config.toml
n_experts = 24
moe_layers = [0, 1, 2, 3, 4, 5, 6, 7, 8, 9]
init_std_router = 0.0282
Below are experts of layer 2 (counted from 0) of a mixture-of-experts language model. Rows are named router (the router's row for the expert), gate (a neuron's input weights, with its number), up (a neuron's input weights, with its number) and show model dimensions 0-127. Each number is 500 + 25 x the weight over its row's rms, rounded and kept within 0 to 999. Numbers have three digits each.
Before each expert's rows: a language model's description of what the expert responds to. This comes from a sample of Wikipedia text that the model never trained on.

# expert 5
What it handles: Words and sentence-ending periods in plot summaries about characters' relationships, such as girl, friend, tells, asked, and possessive 's.
router:537480545427508514502477525508481518465516459506497479477504467521494501481546461515522468483530492482534501487513535507533480509494518468506545494533489487466526506510505512511486510460495501493480512549477492515460479515482445450457514506474531495440567493458528505470466488535533494529520480482521489510442488536502552519509509528503502497515489518475497526516514495501538508521517
gate0:510511475422468533541505455486492513489524514518514486532464515503463542502533531521516479511480496454463510512506462495505459534460491479481503494455481528486493499491503539457514557493513499534497509487492494453498464455493568496479499553461546504491510545495504483510525517509526460499509530489525509500526542506482531513468480512503503513486529474474500490516519522520515478529468
up0:509519510465514540532482440512484526461508533508454454529437478505459489459509467474513508524470496493494485467481454501490442486450499501500469489501520481520489474506478504492473541536506508502503472448497502553486470524520574512473493524539502479468477568495466474496495515538524488487471557511467501527531542508474540509498553514508529527504546529498507467473495468499476457493532

# expert 3
What it handles: Word pieces inside transliterated South and East Asian names and words, such as Kh, Hong, ai, ō, from Indian, Chinese and Thai contexts.
router:525493514489502497417500537535543530495511484474481556487497479510553489511523493538535502505504523536500439510516516504506487535533477489499520510511504489525552504528529505519447528501457510498505512511493505532482471512502506455482501510495574489513521481454531547473451526529528513515507530480540520501499493556520544494523521476430539508519449485444481507475498513537486475493518
gate2:523492522508501488515518488513564509494498514507510519526491538525439507468508465494457537451509513525470488490485489520486510530477500526478469513566513474502467494516489497517504472529537486492479511480508509528476494496487558481541508490471507522498479491514555491517501522466504525476453502479497491513496492521513518484510506496528517454482478502498493442469508520548522472515485
up2:468457531494524501539525501520501495494488504529519489555504499464428513499515484478465497501529494519481515500519537498485497503543530488520526498503512533541508503493497494507466525541473516489509480531518539508501528497525526542536514515508499484462506484526548534517453467496529517499524504512494460566517476496495500480483509517490483526502461479461501499525486460507493472496472

# expert 22
What it handles: Function words and verbs in biographies about birth, education and career, such as his, was, graduated with, received, born.
router:521489537502473500485476506538487486491520481480472495482452471526530492487514526525482489535514498452508483524498497494488503508471464468483478515502493482508543513509522493546467506482484562476530503515435512516475493520538494457493504498477508486491567499473527527487468510534523456531509543491541489522472464549532542516487526484515516499506438506514466499515519536500487494526486
gate2:511480486458511459479493522526505535510516521490500512529540501528486509484483557488543463494528450475473478480505513499491507454498473495468489505533508494540520541485479505485457510493537532451493512499494496497518497464509499544526522540490515504514457542503553537465499545517484503473463463505493493497489462499536510475512497504506486446510496520478490523521529520488508508492484
up2:524461516512520445498457472477514490508462514529490483498489495506497446517515469463470490482509512509521498474519505494481457528514526498505516501525518492500493526453472485531507482511501432517528503527489494493474478491512499476490465467483482496510493525482502466498513467491473517510490495502474477491474506476507513484538563489464500534512495472517513460507467498533467492479529

# expert 11
What it handles: Sentence-final periods and paragraph breaks, plus decimal points, % signs and table bars in census and election figures, e.g. households, /sq.
router:523519545491476484509515513517489529461482487508470525495504461509537496546519533520548528511493505452527471521511508543496478511507501487474517511464494526509520495492513493496455467501506524506517465539456528491505513539510490490465522485530524487477493508500545523471460528504492483487497527502510480543506445506512532492512480466480515493488461462483482500435496513527494496486482
gate2:498499482466467535493539437538504479468539502531515463511474497458491505518467515478539524498502483463501518486532536525479517487522479494559534548523429506496511552496511535492537526525442456522505500491515479483522544513484466501500460534507482504492522511466530489496483504511521495514519481456482524535525490543493469525520506506494463509471504519512555517484468508520486521504480
up2:499469506465510491471548501487505490436480486506497477497484496465480506507497502489450497529497454476498472474512491532465482564479511522504487524457520471497526500502503436484526494492492553461489493560500509514471521468453507484489470486484505495546538462495487483525523504473484487479527536503517505517530484520450516491508482512503571488476494512511513512472517481428519457478474

# expert 13
What it handles: Common nouns for creative works and general topics after an article, such as film, album, episodes, series, book, music.
router:504517525476550492518484524533521493526483460500488451469510504509537470521518471532515504537518497477538502535528495522502493539523454482505530496490505500489500517473515531494488507496502499513561480567485491511469506515483485493456535515528535489486523547479526472474503550525515478549530538478516490538483484553514509522471494478494490519526472529477458529493507541486534451504486
gate0:491538474510503555495487483450473477467530510540494519506474463491484457485472533482485520486507475542511433471491522548497443486490451519515518528526483528533546482517540517530501499533524513513517499484531509506461515508503513545488496463518485466537533495474501499453506445513510450486510464483449468483480511524498530469500514537515546455493487481498495510487485527456498463451457
up0:529455533483497461493500505495500452536488469473493484536504457502512495518510530503519496502470513499457529508496468449475559488526521477509456494486508481482513517500479492514510486521497510527507475473520524478531511479494471462491505521496486495482475497491485528526521508476518525549504492511471476504532479474535478499480484491496483507506496505543493534519495514579509503543511

# expert 2
What it handles: Articles and determiners, mostly "the", also a, their, several, and nationality adjectives like French, American, after prepositions in running prose.
router:528491557489519502498505508523504507494516475496514487493457477489497441509513495510502490493473511494532471520551505505536499517526488492466454518493492489462546456480480479526476489519507508501551464493486512493497498515499498476513501480485537506498497527492543502484473514500482504509495513508538492527468469557512507508496522543506467480493469488502453499489468497519536501535517
gate0:530486499531528522507489496520530459460513450484486467494493502485498487501516446524498504472472472506486510488500478522473449517503513491485464512470479455493517456524487483506518460509489500528477492513531480503488447525458497475485508445488533474454506492485518515493466447514518516491470480493520480500471480546470509497437536529541474496499498479533489512489494524529525481565522
up0:517484514517519517520496481533509481496496487451484475495522495506486469506481415498537487482461496465488448490490471500524477524504529497485467476466500489489527457515508486484507448492469486518489483466496503472488436487483506442499487440507512491499477420484510536489536497456546484483463490538515484485489476525476496478462527560521476502500503488529495487503489501528562463533505

# expert 16
What it handles: Function words, equals signs and symbols in LaTeX math and biology text, such as "$z = 0$", a, is, protein, cells.
router:560463547485471506468491533506536560494514487475476508517475455533520428483533509529521491502546501488518470500506566531537552518496525477509543505491474428467547473517519534516449469484490490485523501529511536534485485444524471496518525504442491472513495515469497486507440500495501440517486518495546507529495486487497495488480488493507504528485482493463476502482505521516471484453492
gate0:531449482447495571511533555500506458520537471483522517453461463475420483519464520521512486480541507513512501478498519508473493498504479522520483495476481501467533470520514540481486492450463481510500515528549503484488525515465501469531502514447502509529492510518537486517515481470502481521515497493528519518513493474441468514479530515494503506494481487483492507505477541506481475484472
up0:494502502520540454535523484510540501411475479477492498456518495518510514514509515485513516502513526475486499492480482458489488507557496482476470486502478474505484493459499492521463468518489461453487540519527508521495500495448483498488520543514524497529507491541454489493501512492490487468474425499509487492470488527506461482491488502505519544469485530505490518495515513506510479552479

# expert 14
What it handles: Line breaks, list dashes, table bars and heading equals signs ending lines in infobox-style lists, such as Preceded by / Succeeded by entries.
router:500559549461503485500451524479520540526501440485490487498526422505529494481503492509511485544521521486546474522507510536523499514506439470490516510481510486513510532507481493471460473506514525510529498519485518551500491506499463437495502516507542490485539483473484500495500514506500470495468515491481506526475501537528525541444508471492470483491484474453464516518488494528487474522486
gate0:504509458494504441438503529519490498502510479470501525474506475522469487528512505487484511542543514466554491456492535503469506484490483479513505501522500510496505497486501484496497450503534456492490492502499529522509494482452442463528498479508508499512493497508490493519468474515452500531489517531483557479488508459518547477491451467504508478474494544514480528490517551502492524487506
up0:511511486462555500517444535491553490484531518489518504461506513494459445496462513513482490517541448564496499484513498495488541566545538499473550525486506465473493495492510493519548504479482475503544508505473544509522471449491510507510448509538481495548482523524490490468493484492513495494544500464546509482517479457518558439518492521491536494509527517518462451474489523527496538495482

# expert 23
What it handles: Commas and clause-joining words such as and, but, or, however and although, including commas inside large numbers.
router:502514523467480492475501535494518534478528492467433474473482469490519485503471484528508476482493510470509457509514549483500511499510491489486470490471516484482473532488475513517471500532483507506486499533456524532451517486475468482505512518486526486502517482469558496469451522534502467555542504516503482555440506527489488515507549495528485486471500502495468513517490517517529484477492
gate2:504492483498518445483518450469480550502473488444496448502484470509502505532500504476475508554500494484529525468535519481453512517492501449502456477516556508503488507468550495501550485521505469531468523481475485485489516482499491504478510519523506469532479498493485473505468463494483516491499487529487479488493543519517503494468499502525460453442519510517470484473501521491550487494548
up2:495514517489520532496490473502555496448503485494518510516484498460528509514531532475530523521523494508485495485476467527495497449531519549495530503504549486508502478528473526528482503490508516477519514491513499482492532534512512503499542525449504479547497438461459463500526519557483488495509494459548539549511472465493503508537480537429507525475465475478470482528494483482483501498488

# expert 17
What it handles: Final pieces of Germanic and Scandinavian surnames and names, such as -er, -berg, -mann, -eck, -sson, after an initial capital letter.
router:513544532472506486478535507517552512497507467506492492511506501535505503531524481543512488541508506466520489513501506465558513489504465459513476520477558461530496472489497479543490499508472489522545479489491487532478503515514504510502504478470494453477520562481523489525471520542506489527550506460498492504516521483540481538506484472502491496543469473476496523477443490501513480528481
gate2:517521472503450486492517555484500501530493479479520515452475506495483492506468520532464532523498474513510485512524483489528495495507507479490515479499518516513512498536508499543540498485512511473514523497503522508500476506472510489492493495479494538527530512488515511527508484514464496528514492483457466521490534489512522491493514486468532522526505488499460481506488512507453487528494
up2:505523522501493491488505517473503522485506509529487495509542485527510465494552496485534523480488514475517497495483527542511501572511494566479517501522523512508522571466511517493507497454475486507485472519501515522466484505528527520515498475512507451498523505550500492505521484468490459457514541495535538497514468487478522526524486500507504486491462529514505483476525438510485471503508

# expert 18
What it handles: Wiki heading markers like == and ===, table row bars and breaks, mostly in sports results pages, plus words like Championship, Cup.
router:496512560523496512466549498535491563481526458475504487477507490508545481470503516527503482503494547508507489499472531509537486506524523481524514516499534511526511495486497491476502507480520483475519424506496525499465530485490480506492502520549506483479559533472564524494475527509547472458492486471536512489513487545545505483498475467482548499517498497498460490490475488531513488502505
gate0:553444478492485523468483489473535493475443468496531490483502478478495464463517497512514501460510550503508537430499503552500469535507489559468524480507506496533479455484523513452517528513502511505501449515513501497535534536461539483520480483475512518479493552520485484515523508476510448490522497489500487479519496485535523497532450489488526515488532503547509464520501510511473519479530
up0:528491508531506483493453537480530538506487490509479467498515464480470484509479528445482573473563502469505560504527474508452477457542509498527492512487505496523466470499533478497514537495515505449479509474489488487513504492542476507483468482505530544523474495479469517488498560490542500521460476530501480478504481486487518528506560488527496540505485508508508500505521505491496504510482

# expert 21
What it handles: Main verbs and prepositions right after the subject, such as was, is, by, with, plus participles like used, based, located, published.
router:540479542432504493497487474509516505501484496497476501507490466531524496522514537513493479554508511478488506504513526497540502554481513509501516455507521519523512501519468497498450468493532491514523498540480538515494500481478530491498525491486543481446493507474540465501490522521537513511489500482534476487467479542553536522466522494452485489547471456477487457492417495538503507462509
gate0:493478499519503530522534482495518505462525524501521435509491508504471514459518501503476463513517497503486468520542519528493474500472528480521510486549488415503526419502482474486519502508529523547521484497448486485487500534498520497531473498494502501522516493497530517518475468506489476548496482507515480467484489501507523503521495470473496441528466494477466472480480513496521508500552
up0:466531508535522482536512496479541482508487491528504470531494521524479501473523506512475459534467500511487478534485496504435497521446542441480518497494534438474500484490516489493518445469491512529509502531457446464489496491488511502492509543482512484524514481504553463526473500520484493538486511459496500458483474462479488494551490445464507442545490508498487492470502494474474483473538

# expert 1
What it handles: Single capital letters and short uppercase pieces that begin names, acronyms and chemical or protein terms, often after a parenthesis or line break, e.g. P, CA, T.
router:508490518493456498471490507504519542495501477503472479504432477547502449500508488526512465525478490468541472530537517530500503502531441481529516486504517499519507533486503521496496486511524496473497467544488516511486518486507510477486509500510504470477499537502533527480512554514486486504504502471486476556467446499514483506477527507500477478489479483525508495468467495515477477507473
gate0:461482525468521499447465470500496483512473520522490499537489550514509452536506500512507517487525484523509498502440503495519525488549521508501501505490496483508508505532495557514510531479510485509495512510514535535471548427536538481495472468503484527495476494494523508472503476486547496495507500492544440494518483468482496494532495545472479492499473432481487499492519521518543468446492
up0:508488500511496489507439459483460534486510511469492501470459470512515511531447515476516492501521544526469497497503511528524525477555488515524451456507479476506455498541453524513489470460464518500510537493572511510507524474477471486510473504487483474493485466505546493478492558533494484515531484551498470489488440460537521496511467482478482491494504477484509539514510523510519481502475

# expert 20
What it handles: Word pieces and accented letters in Spanish, Italian and other Romance names, like Robred-o, Alcort-a, de los, é, ñ.
router:494539516463522504484512505557509501483478482521476483496451512509531528490529452534502501515507507471504483588489536492523532502515495450529506487513478527507492423519474503499471470503538566483533520525508550509509486482458510504522528489513531505501529481460550488504494548527526486507476536486491491539500475528539512508491489484484452479497518519526430525523501477548503443542463
gate2:514474520480511487505458456497514519506525460521486521507496463538471465505484466501465484462524515508516476523495448529514541477504495534512497474579481464515511454501489493517520484532511543524522490481496505512502482484495517527509505487485495479524519498457513500487526537484482488507489478496514487492552492479532482414487514523492500556498524503516491512476450497526462495526490
up2:498503486530514516481519451507464436450547522470490485485498515482531485473575511501515512505504503535503465513472486501503533473521486542464529507482533481488516470503519462512497503521519478530454526436475435489494539539487508514476471492531436473485495492495481493472532527527514527483476536506469510490497497496529497493463489503494478476493517558477524536496500525524499518519496

# expert 8
What it handles: Word-internal pieces of Slavic, Hungarian, Baltic and Turkish names, like -ov, -ić, š, č, as in Lyubom-ir and Timiș-o-ara.
router:477490521483480481447499502492525552537509483511503510477506462495523503515478531538514512488495459454503438478501533509511508556519485463472504488504514429503514484503494502458507475489543485498517488509494495494489485523501500499508519486490497530499520521471503499462482515541539474501494488464511459521451447508529561518481543544522546502496459468483480472477486509525505479518457
gate2:498592488485540515544545513518551508490508494513525529512504495495510502509484481472480510528484504496513493476515488502489445511499476507496474496504510547479487488481542479520525485522519481529528468452517518492529471496492516510477522506455483487486534498522527462501468420514489509489535464511494503489522486472487510469462500480552536485483463490497517506500490441479507483515498
up2:489467462479512493531480514494507502524507503509455543491460501508454517484494487477537507526483505505532518465467528448536504506514547480525521513476479502521522502515440482508507524470460532497496495530555531487471542536508488496498505490497493504506480517451470500495534531568499492529482526457489490533463498489475499502499486452484472550508549506524459524489495543484476487521482